config.yaml
n_experts: 64
hidden_act: "geglu"
moe_layers: [3, 4, 5, 6, 7, 8, 9, 10]
routed_scale: 1.0
balance_loss: 0.0011
router_cosine_scale: 14.0
init_std_router: 0.0235
lr_router: 0.00102
vocab_size: 16384
tie_word_embeddings: false
train_tokens: 406000000
Below are experts of layer 8 (counted from 0) of a mixture-of-experts language model. Rows are named router (the router's row for the expert) and show model dimensions 112-223. Each number is 500 + 25 x the weight over its row's rms, rounded and kept within 0 to 999. Numbers have three digits each.
After each expert's rows: a language model's description of what the expert responds to; "comes before" lists some tokens at least twice as common just after its tokens as in all text. This comes from a sample of Wikipedia text that the model never trained on. Tokens count by the router's weight.

# expert 43
router:480478565502496504467520524487483489525520522558428507496496517473509472456470509487535486489479541476543471451474480521514504488525515483515493494495490513563481502534499532459512477534492526526545466464506508520565470512477504514524435515514470527439495492486502513460505493489495501506508545501501476510522507559480503500501515505494
Description: Abstract nouns after the or its, such as support, promotion, defeat, search and development, and suffixes like -ation and -ment.
comes before: " of", " was", " is", " to", " in", " and"

# expert 20
router:495441492484487534545493504504511529477479508496458473510460563468501475462466544532508487474468521509497484457478482507521502507552522480487492534503503524518497434497499515492537471473523489498509503500458521500558509514465479510454449499491491497479519503507522487442492505503470510524474531495559475512497512544484468499517521484506
Description: Main verbs like was, took, gave, provide right after the subject, plus table pipes, dashes and section-ending markers.
comes before: "-", " a", "|", " that", "20", " to"

# expert 6
router:498504508497482548531519523454484514476534527484428487518507482469496492434503496476487504481481517491502477470478488515508507523525523505540484551471504503530527461499479532469495502479488469492513472510477463517549527505506496483520459513514484530489546471532546497442499512506510537471498516469493472497534517513493471514507492512490
Description: Main and auxiliary verbs in narrative prose, often past participles after was/were or have/has, such as held, caused, came, received.
comes before: "-", " to", " by", "19", " a", " been"

# expert 13
router:492483520491509539533496522484509513497529503512456501475504527491503486511492541480496501512481523469519471501473484518506490471500506507537464512507484531537533459542494493485520477527515482541506530525482485500538490517485471467506481466513512514503480467481479500384469507529509527456509558486486499509515469533532462502492492465477
Description: Pipes ending table rows, separator lines, and digits in score, election and statistics tables, such as 13–3 or 4th.
comes before: "|", " |\n", " |", ";", "-", "0"

# expert 47
router:490455517519544529523506503471487465502502549538425541532466545476504470455508506475518537468497545519523497446481478512506473505544519496543496496484502491497522479530461512499499485515517504531532514474524530480569488493498485479526427497536494486472511498521502512458488500507499507506500524515528489488539519543493528518550486519484
Description: Plural endings and abstract suffixes on nouns (-s, -es, -ations, -ments, -ology, -ity), as in musicals, subgroups, cranes.
comes before: ",", " of", ".", " and", " in", ".\n\n"

# expert 42
router:461454521502477514529504515469515512504506500517458505505536536451507467457491506508532501483459494486535483475497476510480508510530498500487529515489525545533503472528513526492488476488511456511554523540492463510540474488467485496494419505554514490464514453497523485436523493483496517501494494522512498497527528570513465528515541488503
Description: Final pieces or head nouns closing proper names and places, like River, Islands, County, -shire, Cunningham's', Chelicer'ata', before commas.
comes before: ",", ".", " and", " (", ".\n\n", " in"

# expert 59
router:521477532487528505504524535505475475476511556468444524530507527429508469474480544504533493473509521468492496462485500532506486508545551520496495537456514507481520484507495534512499467521519506527560513538537511554527549486470502470524457545535512523467498508498523504414462494532472526493503539513515491508518471499534468490518498478523
Description: The article a after serves as or is, plus spaces, table cells, and section heading markers like === in lists.
comes before: " |", "20", "19", "1", "0", "2"

# expert 5
router:479489556505501522531532527487505531514515487521500492460466510485516471447489507480478529462523485467485511478485501497488516507518512471531497526488452494537542488514485521478520471519491489533577480492530459501555472529470508483513403501488508480507504483499539511459477488535439511439496544480500488490522501526529456498478481501477
Description: Function words joining noun phrases in prose, mostly of after a noun, plus commas, and, for, with, by, such.
comes before: " the", " a", " as", " his", " which", " \""

# expert 38
router:511469545482478529531549552494505488454512518508471486536479535457466492462483509492503503483492477514522502516465497508512505488479514484481469514518469561529502447482490502460539472490503477543554503530493497492565492514483495457492447510547522500500522486511478509434475514515505496491513527509505497508528505529498459503540506510494
Description: Articles a or the before a noun phrase, plus pipes, blank cells and single letters in tables of minor planets and filmographies.
comes before: " ", " |\n", ".S", " ·", " first", " Total"

# expert 21
router:467448529481486531515530509484495511481489513514443518492481507474502454471492504512518483501500520456483468496531503521529506501523492467507483516487469547507486478567490543476508519495510481531534499535506502490569498520470495462517470534527555472490529489507514518406491541504499528480496545477502507474490477564514440484511534502506
Description: Numbers, pipes and spaces inside data tables, with measurement units such as metres, cm, lb and percent, and fragments of foreign surnames.
comes before: "|", "-", " |\n", "0", "1", "2"

# expert 19
router:480476510490536526550508491510503471465474501500422515501513543440528475473491533510516539496462493456502489477474477489519494517501534452516514531502464520517494496512493533508520520512493485527493496477503491489555484486502492498499431514564522520452541446500481483433496506508456515489491532521532472506524501520477488512509486492455
Description: The prepositions in, of, at and for in running prose, paragraph-ending periods, and == heading markers around section titles.
comes before: " the", "==\n", "==", "The", " =\n\n", "In"

# expert 2
router:499482537489516508548519522488499511463519512504457474497518509501501473496491494488508466463511511475458490497487513490509470480492540555506504516456480464505507462536465495516526494516483510515520471515493494491571502514459511510499407483506554560498495485478498513447485495555479496472526482501505487472517538525532492478490523501498
Description: Nouns for organizations and roles, like team, club, company, party, president, player, coach, often after a nationality or possessive.
comes before: " of", " and", " in", ":", "\n", ".\n\n"

# expert 52
router:509474528465446494494506528502491514497483514500474472522511513458487444480510492525562478476496501515524449524484452523532485497524532499508507528479494538507496465499496511477485528486507455514526526536510494484522490513478463506523458527516515505452501497506518522460514489554494500484487500506520490533535497539508474511519503475508
Description: Commas and pipes right after a name, year or number, plus final digit pieces of numbers and out, outside, back, Location.
comes before: " ", " and", "–", " which", " but", " where"

# expert 8
router:471496516488508522521501503463464471496480490477445477478485520462517473467506547473514502466518521520489494480490497487520507527500503512507501486489485533551504474530504505456484514476446485530527512511512493505548488500495488487503480541519486509488511486524536513393461496530530499508493539495537488501533505552525485445521470485472
Description: Pipes, row ends and digits inside sports or astronomy tables, plus verbs like set, put, ran, as in set sail.
comes before: " ", "|", " |", "–", " |\n", " −"

# expert 31
router:497485545527518495535532483467494475510490513518449512500491514476481507464494524485521526483494497492510471483490498532510488488551524472512508516488449519521495463520479503517472459508500476509527498470500531513548503510516468464503458502567516529506502509519497486386541470514509509495538543488527474514535492519528467479500521487451
Description: Pipes and blank cells in tables, infobox dashes and units, plus the word-start pre in prevalent, preceded and pre-school.
comes before: " |", " ", "|", "0", " |\n", ";"

# expert 39
router:460514495502511512549509491514530508542492496505418468537530559460472506473465538489486495517487550504487485490479509498503490505531507531529524521467471530523521463488523507479483493509476478486542506515520478515556527484477494513483435501512504493487540486508506496450473529534489506509523492532503485526536503547562485494502509482467
Description: Past-tense career verbs and verb-final pieces in narrative prose, such as joined, served, worked, returned, died, experimented.
comes before: " the", " to", " in", " as", " a", " by"

# expert 53
router:500493508507525483518483480491511468526464488462441493468501538477501480474517537464530499499518492469542469506487497517543491502533531501490496487465452526493479472534483528485515508510466474507523515499513473506545492509506507496487435530547513534463524477473502526416471518538480514451476512519479499479537511512513493505475514517490
Description: Century digits 19, 20 and 18 in dates, nationality words like American and Ukrainian in opening bios, and heading words.
comes before: "20", "19", ":", "18", "16", ")"

# expert 9
router:490467527472486504571496502475519493503485485554431511519491532485478480444476511494501485521485490513517459491488504490515474500512526498541464495492477506540518482523493542514507514459497473529501514532484488502544503528459521497507481509511528501508494477485561498459471524538510505480451528502487468505532462538515484481486496469499
Description: Passive agent "by" as in persecuted by or Preceded by, plus clause-linking However, but, because, and sentence-ending periods.
comes before: " the", " The", " In", "==", " He", " It"

# expert 56
router:454475531464448516527520473468475499496513479478477511509462534475542491432489522491526528480484522486524447524486479507521493511508509493484489461512485516525487448495465509501503497518506489513561502515495495497540494484490491501528446476537489490497515454507513508470468527534465519492523531513530470512554492533492502524519506460474
Description: Prepositions in, on, of, during, throughout, along linking a verb to a time or place phrase, often after month names.
comes before: " the", " ", "20", "19", " a", " his"

# expert 34
router:481497516467492489537491505449518442506539477534472518511498503478469474449513473493512499498505473502513485455492505541514489527519489534496533500463481521504526447514488510491495462508508510548519524511523528523542506496478488497503456512545510524500504504509491497386501518503482503455487525497496508512513490522488458497500483500444
Description: Month names in dates, usually after a day number or in/on, such as October 1961, 25 August 2018, also table numbers.
comes before: " ", " |", "0", " |\n", "1", "2"

# expert 60
router:475421520480488513530509523470479478507515522483474482517500512474527444478513535510510503496515495520509462501484497515513481487526506522491517533457526525490503448484505516470498499494475481532520484494508501540571492509504462526493467494504501507463501454540481485425484502520537528486490548517516459492565524552507450478497534487494
Description: Numbers, commas and line breaks in coordinates, dates and infobox lists, such as '40'°53′, January '1', '-' Genre.
comes before: "-", " |", "–", "°", " /", "th"